Weights of a small mixture-of-experts language model, trained from scratch on English Wikipedia: 12 layers, a variant of Adam for the experts.
Below are experts of layer 8 (counted from 0) of a mixture-of-experts language model. Rows are named router (the router's row for the expert), up (a neuron's input weights, with its number), down (a neuron's output weights, with its number) and show model dimensions 0-127. Each number is 200 + 40 x the weight over its row's rms, rounded and kept within 0 to 999.
After each expert's rows: a language model's description of what the expert responds to. This comes from a sample of Wikipedia text that the model never trained on.

# expert 2
router,187,213,204,284,206,202,237,200,202,223,187,156,198,150,145,217,255,183,119,285,267,186,241,215,221,208,212,198,169,225,249,135,183,238,143,195,154,168,167,229,181,207,254,121,121,186,180,161,177,190,183,177,217,216,248,231,266,226,272,211,185,229,156,212,210,235,165,191,191,268,245,316,181,143,178,199,169,191,189,179,197,159,181,192,256,312,169,201,196,193,207,262,185,261,227,160,178,255,199,191,286,204,182,234,168,269,257,228,202,152,132,259,234,188,151,159,201,194,191,225,222,153,237,264,198,200,256,180
up5,198,198,249,193,233,225,194,216,224,225,203,130,276,233,290,265,187,261,210,221,212,191,239,197,173,267,202,187,196,162,238,212,225,170,177,190,216,181,170,128,142,212,182,213,116,143,188,204,187,225,165,155,179,225,207,257,216,239,166,143,171,141,159,205,135,272,184,219,232,216,235,196,171,187,199,156,193,300,222,225,196,245,189,270,160,270,180,225,265,228,254,173,138,238,168,271,242,239,283,177,285,157,212,244,191,161,179,238,249,248,183,224,181,162,171,242,252,203,130,173,217,209,139,186,150,150,151,183
down5,143,216,280,244,254,221,230,155,132,231,237,265,211,223,153,243,175,223,165,203,205,220,209,213,142,269,166,205,207,156,221,251,246,161,156,220,195,165,257,268,202,234,186,229,186,224,285,239,228,219,225,144,182,156,137,167,210,256,172,273,226,271,191,203,229,134,201,154,237,213,184,238,216,265,220,232,209,195,246,279,199,182,211,204,193,169,206,205,185,196,257,169,186,176,224,268,199,171,122,126,196,189,165,193,234,211,209,127,169,241,173,269,240,179,139,168,170,187,286,212,254,209,181,241,207,180,277,118
It responds to: Head nouns after the or a naming organizations, places or groups, such as Commission, Council, city, population, team, settlement.

# expert 33
router,217,207,209,232,133,136,149,154,181,201,203,176,157,156,204,179,261,177,141,228,305,204,256,188,175,267,223,164,171,275,238,119,262,240,169,178,184,191,177,226,213,258,179,241,189,175,148,126,227,103,220,192,192,136,209,139,169,256,253,178,172,204,210,214,240,216,199,163,123,220,157,201,183,227,195,225,167,200,193,261,188,192,211,220,219,201,180,225,201,241,191,255,248,193,182,247,214,188,217,219,194,201,310,215,201,177,226,279,170,185,143,253,207,188,132,130,200,224,190,184,130,196,224,183,128,211,267,120
up1,190,130,207,85,232,166,197,165,208,283,193,229,155,237,233,168,252,238,239,188,242,191,113,270,181,186,142,149,161,149,196,204,234,203,198,167,157,186,180,155,183,183,167,107,212,208,190,186,207,159,199,167,232,192,156,168,217,233,186,203,189,237,120,252,163,254,255,145,208,177,243,216,228,189,191,238,292,259,260,166,231,122,208,204,169,236,180,141,165,227,217,244,205,225,323,192,230,198,181,149,247,187,195,191,182,227,266,199,198,125,188,203,242,148,245,221,165,202,258,173,225,234,192,200,182,269,213,184
down1,112,253,219,225,213,121,178,180,217,150,289,196,265,191,233,202,243,185,206,233,192,197,225,271,210,208,217,196,147,250,176,210,152,203,197,171,210,210,179,211,175,211,169,210,118,159,157,140,162,150,149,230,140,215,252,184,173,226,159,167,160,197,216,119,240,154,199,242,162,167,206,151,202,183,203,93,173,250,212,224,202,205,88,237,192,199,174,214,275,250,238,208,170,244,236,237,157,199,193,222,215,233,163,257,219,225,145,196,240,218,99,203,223,174,189,199,196,221,235,154,190,184,238,230,250,91,129,181
It responds to: Single capital letters starting names or abbreviations in tables and sports stats, such as W/L columns, RB Leipzig, RBI.

# expert 10
router,206,199,165,200,153,156,239,130,203,188,188,175,200,121,198,261,278,158,155,253,261,213,246,214,182,195,265,187,167,227,244,146,202,233,145,128,171,166,162,213,131,252,220,139,155,191,155,178,207,198,252,154,225,291,226,186,240,215,277,193,168,178,168,207,273,229,162,198,193,281,246,272,195,226,156,224,229,243,215,199,175,192,258,189,244,276,131,192,168,179,164,238,202,251,202,209,279,279,139,195,274,216,184,218,196,184,244,213,187,184,150,225,191,204,140,230,218,183,160,202,196,167,250,239,179,190,266,173
up0,239,179,147,173,162,175,217,168,232,211,220,168,201,192,159,242,232,150,108,211,267,216,156,288,190,220,265,216,171,240,295,151,213,220,152,203,209,231,164,139,126,147,153,175,201,164,185,173,178,225,189,184,233,269,166,255,212,265,263,231,173,208,149,159,221,257,165,212,190,274,218,258,178,191,158,142,204,230,189,202,180,143,213,230,228,229,148,185,176,167,173,242,245,185,171,245,228,279,186,224,194,161,184,177,179,244,212,246,260,148,219,290,216,164,204,222,182,167,172,164,146,176,309,241,253,229,237,192
down0,218,136,233,166,250,283,253,221,210,189,272,238,208,205,262,204,182,158,213,206,253,176,220,223,218,198,210,155,253,171,204,223,214,186,210,205,200,182,150,195,238,137,227,251,230,293,232,227,172,185,175,174,168,260,104,182,211,250,196,186,160,207,171,100,196,240,226,212,202,123,251,207,159,242,155,219,233,245,226,201,148,213,259,225,205,134,172,188,154,144,137,161,197,222,163,231,161,160,197,195,241,224,192,178,182,187,146,230,245,229,379,266,233,235,248,208,196,195,200,221,182,184,191,206,236,183,252,206
It responds to: Pronouns it/this and head nouns after "the" or "his" naming a work or entity, such as album, film, game, version.

# expert 51
router,233,184,187,224,219,214,162,107,213,231,205,204,189,169,258,213,183,161,149,217,289,227,234,171,215,282,182,224,164,182,229,135,254,223,165,131,212,191,212,213,211,231,160,194,205,216,231,150,154,178,211,235,159,233,186,188,172,243,286,211,135,209,130,284,175,233,128,174,207,257,201,217,101,138,149,186,190,170,210,285,185,148,171,235,205,250,169,161,211,148,157,207,213,214,221,207,268,238,226,149,233,221,249,173,191,221,210,240,205,168,155,247,259,155,186,131,142,231,219,216,155,135,230,278,229,200,142,217
up0,202,282,238,236,183,238,218,239,154,310,174,184,206,80,170,126,229,184,172,182,181,133,228,200,212,200,181,170,163,211,207,166,194,219,210,220,121,175,191,210,206,148,266,201,183,215,277,243,296,197,219,220,263,198,226,211,139,221,207,250,208,198,178,209,164,186,167,143,146,229,177,193,103,153,279,191,125,181,306,225,275,234,180,171,186,231,252,207,214,180,229,253,161,165,213,206,208,202,170,231,215,133,217,210,204,176,246,269,163,166,200,220,265,200,190,221,189,163,196,177,211,198,266,210,227,220,218,143
down0,169,118,281,158,244,232,195,198,192,215,213,250,140,177,198,218,224,208,241,148,234,164,218,263,216,262,175,241,242,203,145,255,231,158,196,205,201,211,175,107,149,165,163,283,282,191,194,242,203,255,190,214,192,185,172,259,218,216,160,148,216,240,273,217,218,204,206,148,210,178,211,209,177,259,191,170,271,294,257,191,232,217,155,194,226,164,206,250,141,208,166,199,188,278,105,247,217,237,226,216,189,195,175,214,218,230,137,128,206,245,298,178,213,195,215,261,161,171,157,182,180,235,144,197,239,183,195,240
It responds to: Table cell pipes, infobox field colons and function words before a value, as in Country: United States, Leader before election, of, the.

# expert 18
router,183,245,150,178,182,183,191,150,176,187,218,145,216,202,201,212,232,221,186,202,284,210,231,203,183,231,186,233,136,194,192,206,171,218,220,202,230,206,154,266,196,208,200,215,166,149,216,169,170,143,224,159,181,264,282,130,187,223,179,234,165,215,117,195,254,264,102,214,225,205,265,207,148,133,178,209,190,180,179,190,175,230,159,157,276,255,155,163,148,228,149,264,230,246,231,207,190,250,160,223,243,207,227,244,157,204,199,257,186,135,130,190,158,143,202,214,253,150,125,220,119,230,310,262,196,194,242,179
up16,210,203,226,156,281,259,237,231,186,174,173,218,273,169,204,144,287,208,219,212,315,291,209,210,235,265,143,219,254,177,234,102,193,188,194,144,219,182,197,196,199,268,139,241,202,166,253,253,151,185,170,214,137,223,178,266,245,165,182,195,266,236,166,157,201,167,155,174,142,186,204,241,182,220,270,139,194,168,197,216,116,199,248,228,237,209,192,190,198,185,186,220,183,179,249,242,215,185,159,260,204,170,187,142,217,175,225,238,205,233,179,130,180,163,255,191,223,201,196,178,195,202,287,226,158,252,176,256
down16,180,213,170,249,195,170,158,154,228,175,258,163,245,223,146,209,283,291,242,263,239,191,270,247,255,250,167,205,169,222,212,149,222,185,221,216,281,231,191,165,148,240,205,217,200,194,152,182,197,184,183,96,241,215,203,163,209,190,188,190,238,265,173,184,274,246,250,196,237,134,194,152,169,289,243,181,227,250,205,247,214,158,243,181,152,257,199,156,197,242,201,231,219,181,275,201,131,207,233,209,195,152,202,180,300,239,217,231,231,154,196,226,122,216,234,234,224,266,180,187,233,243,211,205,194,153,164,142
It responds to: Common nouns and verb stems, often completed by a suffix that follows: art, research, film, head(quartered), recover(ed), load(s).

# expert 31
router,210,244,217,274,175,143,128,203,179,212,185,204,264,182,200,168,237,176,175,234,220,237,204,175,144,168,243,224,263,152,262,161,253,174,224,131,203,227,271,192,153,219,221,190,172,142,204,185,217,165,140,180,222,254,233,236,179,189,288,192,215,152,207,192,210,193,150,185,227,246,206,174,122,240,226,184,283,147,197,257,160,186,159,168,204,243,179,227,141,223,83,210,221,247,207,181,233,214,228,222,233,198,245,242,222,206,196,234,168,203,83,164,149,216,222,174,163,159,192,183,136,193,271,213,162,193,146,100
up0,221,219,186,256,131,165,189,198,233,247,182,242,188,198,191,159,183,172,210,243,244,267,134,237,195,182,214,228,170,270,155,216,214,142,175,87,172,144,242,227,160,198,218,185,165,136,198,206,206,203,125,246,219,233,176,221,121,191,205,152,170,233,182,223,175,195,152,189,162,205,212,224,167,223,204,157,188,167,208,213,258,121,106,206,214,225,86,171,183,217,184,252,204,164,252,195,194,259,219,146,220,210,221,239,212,245,226,292,206,195,157,184,174,206,253,105,135,191,159,190,226,210,275,135,190,198,253,137
down0,154,120,258,131,248,164,212,160,196,193,140,125,285,150,230,220,217,173,142,227,198,180,212,278,198,220,211,151,220,152,210,179,185,167,218,191,182,197,142,183,229,174,218,243,217,246,258,193,262,242,239,191,180,224,150,198,191,243,199,178,162,233,191,108,137,286,215,151,168,171,225,232,199,203,216,192,210,230,208,224,169,255,256,188,195,143,267,165,226,212,158,119,213,191,206,209,219,174,308,216,262,164,261,190,173,251,232,174,176,201,148,199,264,183,166,265,198,160,221,230,124,211,221,259,263,249,217,216
It responds to: Digits inside populations, coordinates and vote counts, prime marks, = heading markers, and infobox words like classification, Kingdom: Animalia, Coordinates.

# expert 40
router,285,193,179,207,166,111,213,144,185,191,221,222,132,98,182,218,314,196,160,263,231,187,221,187,179,193,184,184,161,252,268,148,243,232,153,193,117,192,184,183,160,244,158,222,181,138,194,111,281,176,199,188,194,155,234,125,230,224,236,163,155,219,167,197,222,224,147,180,172,207,167,208,149,200,226,141,224,158,143,271,190,174,201,202,250,229,182,199,201,197,186,222,225,198,194,238,204,186,188,198,223,230,276,168,198,232,217,230,205,183,146,241,253,163,142,169,234,251,189,151,164,183,271,213,168,198,231,98
up1,155,210,131,218,272,184,267,225,178,115,162,166,167,183,224,179,236,151,170,203,144,266,194,212,155,165,200,202,175,205,230,239,263,177,256,182,143,269,231,175,227,170,127,285,210,180,273,153,269,214,205,189,205,268,275,186,236,159,152,138,174,223,208,228,209,195,229,214,217,156,131,240,186,201,243,185,233,134,174,190,205,193,134,227,299,242,128,235,252,178,196,214,268,228,228,224,233,219,141,195,179,169,187,171,193,212,162,173,258,279,152,184,139,147,228,165,234,205,208,258,235,184,207,211,189,204,189,220
down1,166,194,141,199,217,240,167,192,202,193,218,203,153,185,248,197,94,219,138,246,242,103,168,194,184,234,166,161,214,244,221,167,143,181,150,159,174,222,215,211,171,144,183,182,251,186,210,194,175,141,267,316,196,196,206,220,166,238,285,260,202,188,243,226,215,192,222,171,199,128,149,279,235,249,140,235,243,201,199,178,179,145,123,183,228,209,210,265,210,222,123,204,189,242,175,254,178,167,204,233,235,195,135,250,219,244,237,169,222,153,111,237,216,213,268,168,159,189,254,235,211,221,196,163,213,203,265,220
It responds to: Opening pieces of capitalized or lowercase words split into subwords, often after quotes, parentheses or headings, such as Pa(inting), RI(MPAC), Ro(und).

# expert 58
router,207,274,130,247,213,243,201,171,136,175,253,176,210,183,276,208,223,137,168,251,218,207,227,152,255,239,212,231,244,215,212,162,218,231,167,205,194,226,226,269,233,243,188,180,168,182,203,204,161,190,206,239,207,249,235,165,155,228,237,256,187,263,191,215,238,215,131,189,218,254,193,169,143,176,158,233,214,164,175,250,149,193,166,143,256,234,105,167,196,186,102,264,245,182,186,199,291,238,161,176,278,231,301,234,164,158,218,281,196,217,148,228,227,186,193,157,157,182,211,249,145,186,199,241,168,236,231,170
up1,227,227,163,132,204,196,189,201,213,134,126,241,236,210,213,224,250,263,195,186,223,230,215,231,206,258,236,223,180,176,226,176,264,173,174,197,198,284,166,144,250,248,157,226,198,253,186,228,191,207,322,251,173,182,186,190,185,252,191,182,216,226,186,246,239,259,151,192,190,166,180,176,208,263,245,192,173,230,161,188,192,118,232,123,250,172,281,181,232,152,151,272,248,298,201,212,229,169,217,255,146,137,169,251,122,251,217,240,215,176,236,117,233,175,200,215,199,228,242,152,192,189,249,186,170,180,232,200
down1,201,168,207,173,174,137,195,251,203,220,242,155,208,184,180,91,219,151,129,195,164,202,276,168,177,257,239,136,251,197,293,194,241,238,203,210,169,227,211,178,179,249,186,125,154,153,199,206,153,202,103,196,195,189,201,189,155,166,254,171,172,217,227,131,211,200,250,220,191,263,176,198,218,203,287,176,181,149,211,209,255,171,223,215,120,215,198,208,215,189,113,218,236,197,260,123,222,218,191,221,200,193,212,248,164,146,160,177,209,242,101,173,205,187,174,140,196,210,183,201,237,183,135,189,261,197,256,108
It responds to: Capitalized words continuing a name, title or event after another capitalized word, mostly in tables and infoboxes, such as New (Zealand), Race, Miller.

# expert 6
router,236,240,196,243,130,166,171,150,181,225,185,187,181,115,218,243,229,197,212,241,257,213,247,233,217,179,214,158,233,157,242,176,228,187,146,228,149,227,209,165,235,300,122,200,156,210,178,185,152,120,104,228,163,235,220,206,200,210,225,188,250,179,125,276,185,234,200,192,226,223,178,213,202,185,203,236,190,165,141,244,193,193,164,180,211,270,230,264,182,175,101,240,275,210,225,251,279,217,199,211,240,238,209,176,217,218,318,219,235,169,185,227,238,162,236,184,181,193,153,219,158,157,237,211,139,222,274,173
up1,284,154,247,153,141,137,149,195,191,242,158,219,226,239,197,122,248,220,154,179,249,212,128,181,130,160,176,255,252,194,226,172,210,183,275,144,166,204,178,166,154,173,179,120,124,161,196,166,237,176,147,128,167,200,208,178,177,205,161,131,232,120,266,189,166,173,195,163,196,201,177,175,203,210,243,204,229,149,142,155,208,206,149,244,144,192,146,206,170,175,177,181,270,156,180,206,185,210,185,168,212,159,189,212,186,173,263,235,199,154,198,193,198,191,146,198,187,87,161,132,142,253,149,184,195,161,191,200
down1,206,167,231,162,203,151,214,222,187,276,243,151,237,232,162,157,241,211,223,295,184,252,226,199,198,212,191,227,223,178,190,202,202,190,141,265,259,153,234,160,164,265,205,221,204,270,203,210,232,214,129,211,216,173,186,184,170,269,214,248,240,193,156,259,234,176,201,138,188,172,202,141,194,174,126,196,199,311,174,197,277,310,259,217,182,165,262,177,218,165,195,194,219,170,146,203,200,78,257,189,187,252,192,215,213,192,242,176,198,143,154,175,248,177,218,227,192,213,231,209,250,185,188,266,229,191,213,295
It responds to: Conjunctions, relative pronouns and infinitive "to" that link clauses or list items, mostly after commas: and, to, who, but, or.

# expert 50
router,244,168,148,188,203,175,242,160,173,258,203,157,165,161,261,240,226,220,160,233,249,239,181,152,231,243,257,216,220,184,247,153,216,200,183,223,209,233,170,247,147,193,245,238,178,154,200,237,213,161,149,241,170,213,194,224,199,183,223,181,201,194,191,271,187,241,192,150,209,202,251,174,119,113,224,206,198,167,170,220,256,158,167,143,144,228,197,174,253,123,139,246,188,236,278,217,278,205,220,152,243,271,228,228,209,211,203,223,231,202,145,184,208,127,186,111,183,183,224,253,121,195,240,216,112,261,154,116
up0,184,252,248,246,291,206,225,244,189,223,206,209,149,180,143,158,163,240,170,145,159,200,252,244,145,215,156,191,196,173,229,117,174,211,275,222,238,218,249,275,245,202,174,196,231,232,191,260,157,134,202,196,154,155,190,160,189,231,154,225,245,200,195,241,210,148,173,175,213,223,136,199,209,165,161,220,163,244,119,233,246,192,173,147,178,229,210,209,206,258,248,203,215,260,224,191,71,218,174,219,169,191,233,107,180,123,229,164,233,147,201,243,255,166,210,228,249,167,188,122,185,235,142,189,213,186,243,220
down0,165,277,243,149,186,191,217,169,183,133,215,258,205,233,240,188,242,150,203,150,156,83,209,238,170,241,125,251,216,186,128,241,222,186,127,183,209,219,158,145,150,254,215,204,176,154,192,222,212,166,216,220,214,165,270,130,218,233,299,236,212,177,206,248,206,180,139,218,215,217,172,152,202,227,140,214,173,170,221,237,198,185,234,272,222,202,139,201,160,247,253,238,192,238,219,223,204,227,184,232,225,286,177,199,189,185,149,204,174,288,256,187,206,283,175,231,225,247,215,187,212,204,294,199,189,163,222,266
It responds to: Past-tense and participle verbs after was, he or were, such as made, became, released, named, signed, and -ed endings.

# expert 39
router,227,222,150,206,170,117,170,206,158,223,174,195,131,134,188,169,262,216,193,260,210,271,183,234,173,157,207,179,149,152,174,158,256,203,167,229,200,193,153,138,169,218,173,183,167,166,169,165,280,239,188,169,134,265,254,147,219,232,280,188,190,144,152,221,261,214,123,124,135,234,208,187,154,178,258,238,200,109,188,233,169,228,226,181,255,239,160,200,162,133,166,237,172,242,199,247,256,248,236,214,292,202,218,157,152,199,206,186,154,153,116,194,194,204,190,179,173,153,219,218,167,184,216,234,180,201,215,182
up0,186,172,186,159,181,149,230,209,165,170,173,216,120,269,255,306,179,240,246,198,197,98,246,132,196,206,143,173,208,222,195,138,185,180,221,254,125,222,250,180,214,136,149,183,234,197,235,126,280,163,140,197,186,134,182,189,188,153,244,147,201,147,216,242,211,155,192,159,162,218,206,146,210,203,206,243,221,188,224,236,121,139,200,122,193,236,215,201,243,195,181,144,171,267,239,208,173,234,232,209,202,209,164,200,247,227,213,185,211,148,194,259,215,139,227,191,119,250,199,220,233,238,251,235,159,156,157,185
down0,193,224,124,179,166,196,265,126,304,125,163,151,188,198,231,190,255,195,255,188,269,211,227,195,209,245,136,208,166,257,168,182,181,208,267,243,235,207,216,96,245,191,237,237,178,175,187,206,119,235,223,249,230,199,206,249,179,196,211,254,246,152,240,187,205,149,146,172,250,200,282,90,253,202,199,239,207,206,207,241,216,155,212,195,194,172,255,186,162,210,211,273,207,215,206,170,209,196,196,181,238,124,173,169,201,168,102,207,221,224,180,181,222,168,198,281,258,181,210,251,172,261,229,217,231,179,198,225
It responds to: Digits in years and measurements, plus opening fragments of words split mid-stem, as in mut-ual, col-lateral, s-apiens, cho-ke.

# expert 57
router,213,197,230,192,251,178,170,191,211,196,222,197,199,250,225,231,218,226,201,244,243,229,225,188,197,148,272,207,222,215,260,180,293,208,221,160,216,203,227,297,240,182,144,143,134,160,192,182,147,180,208,236,192,188,226,181,214,231,233,241,159,224,170,251,221,206,214,226,290,293,183,260,117,174,212,223,156,166,158,261,213,129,172,181,197,274,137,198,233,155,100,196,259,196,253,253,221,246,216,151,193,164,242,224,181,228,221,169,133,208,84,244,186,177,164,184,178,190,250,201,185,153,223,214,167,161,128,192
up1,258,238,180,210,198,273,200,143,191,152,182,196,200,113,144,178,148,203,209,162,203,137,190,231,227,275,159,175,186,119,277,148,207,192,187,199,185,165,244,225,200,217,230,165,194,206,189,183,199,181,190,190,135,239,188,241,183,218,164,253,205,214,189,208,260,142,196,168,191,184,252,227,181,273,170,247,190,182,167,312,179,219,259,280,211,268,130,187,222,229,186,213,180,222,226,223,161,241,147,146,185,142,107,239,138,220,176,306,209,183,111,176,164,245,180,198,182,214,160,155,152,157,195,217,193,154,158,217
down1,201,248,186,157,294,177,227,247,252,182,197,240,253,148,203,180,255,165,270,228,210,211,220,167,240,127,127,127,216,220,201,254,209,242,191,140,151,200,225,192,181,146,186,229,188,208,247,257,205,147,209,163,241,206,216,241,196,188,228,168,116,197,164,215,234,189,174,149,170,196,150,279,172,206,215,166,192,158,182,238,165,259,209,196,244,205,230,183,139,175,163,153,156,244,215,207,132,226,249,154,231,150,154,207,151,153,204,257,140,186,186,268,243,155,238,222,238,225,287,216,148,205,215,302,206,185,150,139
It responds to: Individual digits in dates, ages, coordinates and table scores, plus coordinate separator marks and infobox labels like Personal details, MF, DF.

# expert 8
router,209,209,162,206,168,171,149,183,226,191,235,164,179,199,253,184,364,211,180,236,238,233,166,249,215,254,155,144,242,187,189,202,246,240,144,158,175,235,230,141,180,230,171,188,182,150,225,153,246,154,162,175,162,220,188,133,211,225,185,221,207,148,130,273,178,240,180,242,214,265,225,301,214,163,210,202,197,148,211,219,223,231,206,138,250,232,122,183,141,190,186,227,236,222,217,223,231,219,214,196,208,136,196,207,149,215,243,209,168,154,131,231,203,196,138,197,202,110,218,180,168,166,229,168,191,243,245,103
up0,187,264,213,170,196,175,217,199,230,176,164,163,247,230,247,155,211,256,232,213,194,220,201,176,158,227,284,175,165,207,268,137,185,211,198,169,242,285,183,197,225,257,194,181,231,233,145,188,223,103,150,212,217,193,192,215,139,202,177,194,179,178,222,192,274,197,194,156,237,195,151,147,210,193,228,227,268,316,207,228,235,226,199,238,219,221,127,297,204,265,143,239,149,259,264,243,163,175,227,245,181,227,243,219,231,200,138,202,126,214,175,217,129,177,137,249,169,215,215,200,214,160,254,212,228,136,254,148
down0,168,200,258,273,232,170,146,207,239,203,231,234,169,154,178,252,184,197,178,218,250,155,235,200,176,201,205,215,249,236,184,210,110,174,175,177,298,233,201,209,185,183,248,216,208,194,178,212,184,201,143,216,207,208,200,219,174,237,176,222,310,176,232,155,219,156,244,192,179,241,196,159,258,252,252,211,214,192,221,228,167,265,189,166,150,239,199,145,149,198,165,233,142,155,198,138,145,209,158,187,218,249,120,248,191,172,141,208,162,202,357,188,139,199,256,233,152,217,150,209,184,191,197,146,171,141,261,144
It responds to: The == and === markers, heading words like Biography, History, Life, Description, and line breaks around section headers.

# expert 61
router,241,230,144,241,155,202,152,193,184,207,236,151,208,148,295,237,243,149,219,272,220,232,225,178,233,265,224,210,181,195,227,129,233,183,176,187,181,233,136,238,198,287,155,189,176,207,202,224,157,125,181,259,175,237,230,255,196,229,250,201,168,224,182,249,171,215,108,149,150,263,214,192,164,216,154,184,130,185,211,303,141,194,208,194,201,204,152,170,205,106,165,236,241,220,215,223,180,289,182,176,265,172,273,182,170,235,225,237,227,170,156,180,229,172,175,174,124,202,203,220,153,189,232,262,164,200,230,218
up1,170,136,237,213,180,203,198,212,226,199,212,232,217,143,139,217,268,213,142,204,246,156,112,214,240,230,93,134,187,203,179,273,167,206,227,196,216,269,195,207,218,233,150,175,222,174,139,159,178,222,241,217,210,224,283,187,263,209,170,220,246,182,190,266,170,150,168,208,162,235,256,177,218,173,243,195,154,166,236,188,188,165,235,137,261,236,258,336,172,152,200,250,277,184,314,197,189,211,237,170,206,179,189,219,182,211,198,176,208,198,176,242,224,210,148,117,199,146,249,204,246,219,213,217,203,227,194,196
down1,164,198,189,170,218,265,234,259,243,193,195,187,235,185,245,168,204,155,175,215,193,278,184,216,165,252,255,188,207,121,115,187,261,245,222,196,216,172,228,116,218,234,168,203,266,262,259,205,155,199,166,212,178,210,190,263,210,279,189,206,120,179,232,152,169,116,139,159,215,216,225,132,185,192,237,201,226,285,163,224,213,171,110,195,200,139,210,179,188,176,185,207,182,202,199,152,221,191,225,221,175,228,247,190,261,201,196,173,284,252,237,156,146,194,196,188,212,190,118,146,182,222,225,187,305,189,260,243
It responds to: Pipes between table cells, semicolons separating names, and closing ); or ), after names, places or titles in results and credits tables.

# expert 53
router,214,172,113,212,219,180,228,140,157,224,190,176,232,141,252,266,252,227,186,183,270,211,277,198,189,242,232,202,178,198,206,212,194,236,211,188,199,236,145,304,143,236,201,221,170,173,252,198,169,138,163,199,214,231,205,195,141,163,218,165,188,145,156,235,203,159,138,166,218,217,226,206,81,125,165,225,193,222,177,215,218,196,179,208,154,206,201,170,221,169,118,184,171,302,284,268,218,217,170,130,254,210,236,240,165,241,188,240,195,163,112,142,190,194,201,176,188,235,173,199,135,208,255,231,140,219,175,182
up0,207,194,234,206,202,218,202,178,227,232,242,235,273,248,215,242,196,192,201,206,271,163,155,221,115,228,171,226,205,217,202,243,216,233,239,171,100,200,140,139,188,180,233,191,148,211,147,171,143,236,186,177,213,212,221,180,203,236,203,213,189,75,169,256,208,179,197,201,236,206,268,260,234,182,113,209,142,129,227,323,202,226,152,177,208,155,195,148,183,255,197,233,195,205,235,183,210,266,165,119,279,189,213,225,174,202,202,171,197,150,129,228,185,188,148,177,177,167,172,223,242,217,186,143,100,199,192,160
down0,243,199,220,192,180,211,299,221,245,222,240,183,220,183,234,222,237,213,149,209,144,196,187,161,148,255,145,212,218,138,232,207,204,195,166,207,237,227,207,220,247,210,252,151,216,307,226,200,205,336,233,245,202,171,175,228,203,174,155,205,174,197,328,205,193,175,230,204,189,252,227,236,241,268,183,258,171,194,195,158,199,240,242,215,172,191,84,206,233,162,148,213,220,207,182,123,232,192,201,185,196,214,187,271,286,182,293,208,188,236,228,136,199,206,157,120,223,184,170,171,214,235,205,207,178,214,247,229
It responds to: Verbs and clause-linking words in narrative prose, such as used, due, announced, respond, convinced, However, After.

# expert 54
router,220,152,180,233,217,153,161,206,172,257,241,175,188,147,247,228,210,189,182,240,232,270,220,231,178,176,209,195,273,202,205,193,277,211,164,195,192,256,129,242,223,218,212,215,87,203,186,165,143,213,158,228,196,155,254,173,213,206,278,166,170,217,202,217,237,257,164,193,203,266,171,229,205,205,219,213,151,98,173,209,209,163,199,118,186,240,199,164,199,123,163,228,217,191,251,215,216,290,200,198,221,199,253,217,145,163,210,166,150,224,118,164,242,215,162,73,204,135,167,211,200,208,213,235,149,209,247,126
up1,294,220,209,211,172,136,173,200,112,259,221,237,183,190,155,221,205,208,179,219,186,187,209,184,219,170,187,234,164,188,225,200,244,279,90,179,192,152,271,182,184,199,173,262,159,252,223,239,162,193,259,134,163,147,217,187,205,136,241,179,206,194,171,208,237,216,184,177,196,202,252,164,187,229,187,126,252,146,207,218,199,235,161,218,238,194,166,202,224,165,137,168,298,200,184,169,269,187,211,94,258,255,223,200,210,213,211,291,225,140,212,219,194,246,183,251,155,308,152,218,199,216,180,178,240,195,148,174
down1,188,224,217,138,196,211,265,231,327,213,260,209,175,176,177,120,193,210,201,142,148,237,172,211,196,240,265,200,211,168,71,177,210,196,262,211,204,145,184,256,284,262,243,154,189,232,113,186,240,179,239,233,258,189,155,121,239,183,181,269,168,215,205,147,189,143,237,207,222,191,171,181,206,177,246,214,182,234,157,279,197,154,204,229,207,181,186,232,229,172,282,242,164,222,143,245,190,205,196,182,118,235,157,256,168,187,187,221,177,207,246,196,174,198,184,166,214,175,203,197,215,209,219,195,236,237,220,283
It responds to: Digits inside scores, dates, years and figures in sports results and tables, plus Roman numerals and stray byte pieces.

# expert 41
router,203,240,156,269,139,217,249,215,156,164,215,138,145,194,213,202,226,150,136,214,275,240,181,144,247,200,226,219,202,208,195,197,177,227,217,190,147,204,195,235,210,294,213,166,122,183,243,242,121,168,167,203,210,180,190,160,218,176,240,248,210,235,213,213,258,239,146,204,170,288,236,203,166,168,182,216,212,179,170,185,195,166,178,206,224,241,185,207,153,188,193,256,258,295,221,209,243,225,152,128,276,188,210,301,151,161,202,274,202,183,145,227,214,168,182,116,170,160,259,172,128,140,190,231,163,228,222,151
up0,168,229,244,185,286,222,228,150,235,165,181,189,184,227,198,91,172,299,207,193,192,203,205,210,158,130,187,203,197,209,206,187,266,240,271,209,153,197,248,209,180,205,164,195,164,209,168,139,169,200,217,237,176,204,240,221,243,233,179,176,155,224,222,227,301,182,198,219,224,164,156,192,137,141,228,235,198,176,259,206,201,192,214,271,163,246,181,180,273,225,146,257,235,217,328,202,243,217,214,247,176,252,244,205,212,191,176,244,153,225,208,201,293,96,220,205,196,129,240,150,196,169,235,216,234,256,188,184
down0,148,156,186,238,229,154,179,162,196,271,231,264,243,254,255,283,150,230,200,167,192,187,217,189,164,202,194,125,197,201,160,234,230,213,179,181,262,208,260,168,171,248,239,215,197,164,196,195,263,160,149,169,166,192,211,226,145,174,231,129,176,211,241,207,83,259,234,207,211,173,217,240,263,216,147,231,220,176,225,191,214,199,216,133,267,186,246,167,209,274,156,182,233,208,277,147,231,262,225,184,208,206,164,147,226,250,222,169,169,235,173,199,225,272,208,188,146,221,181,144,153,276,209,281,201,268,251,178
It responds to: Head nouns closing names or noun phrases, such as Street, School, County, district, area, Committee, Medal.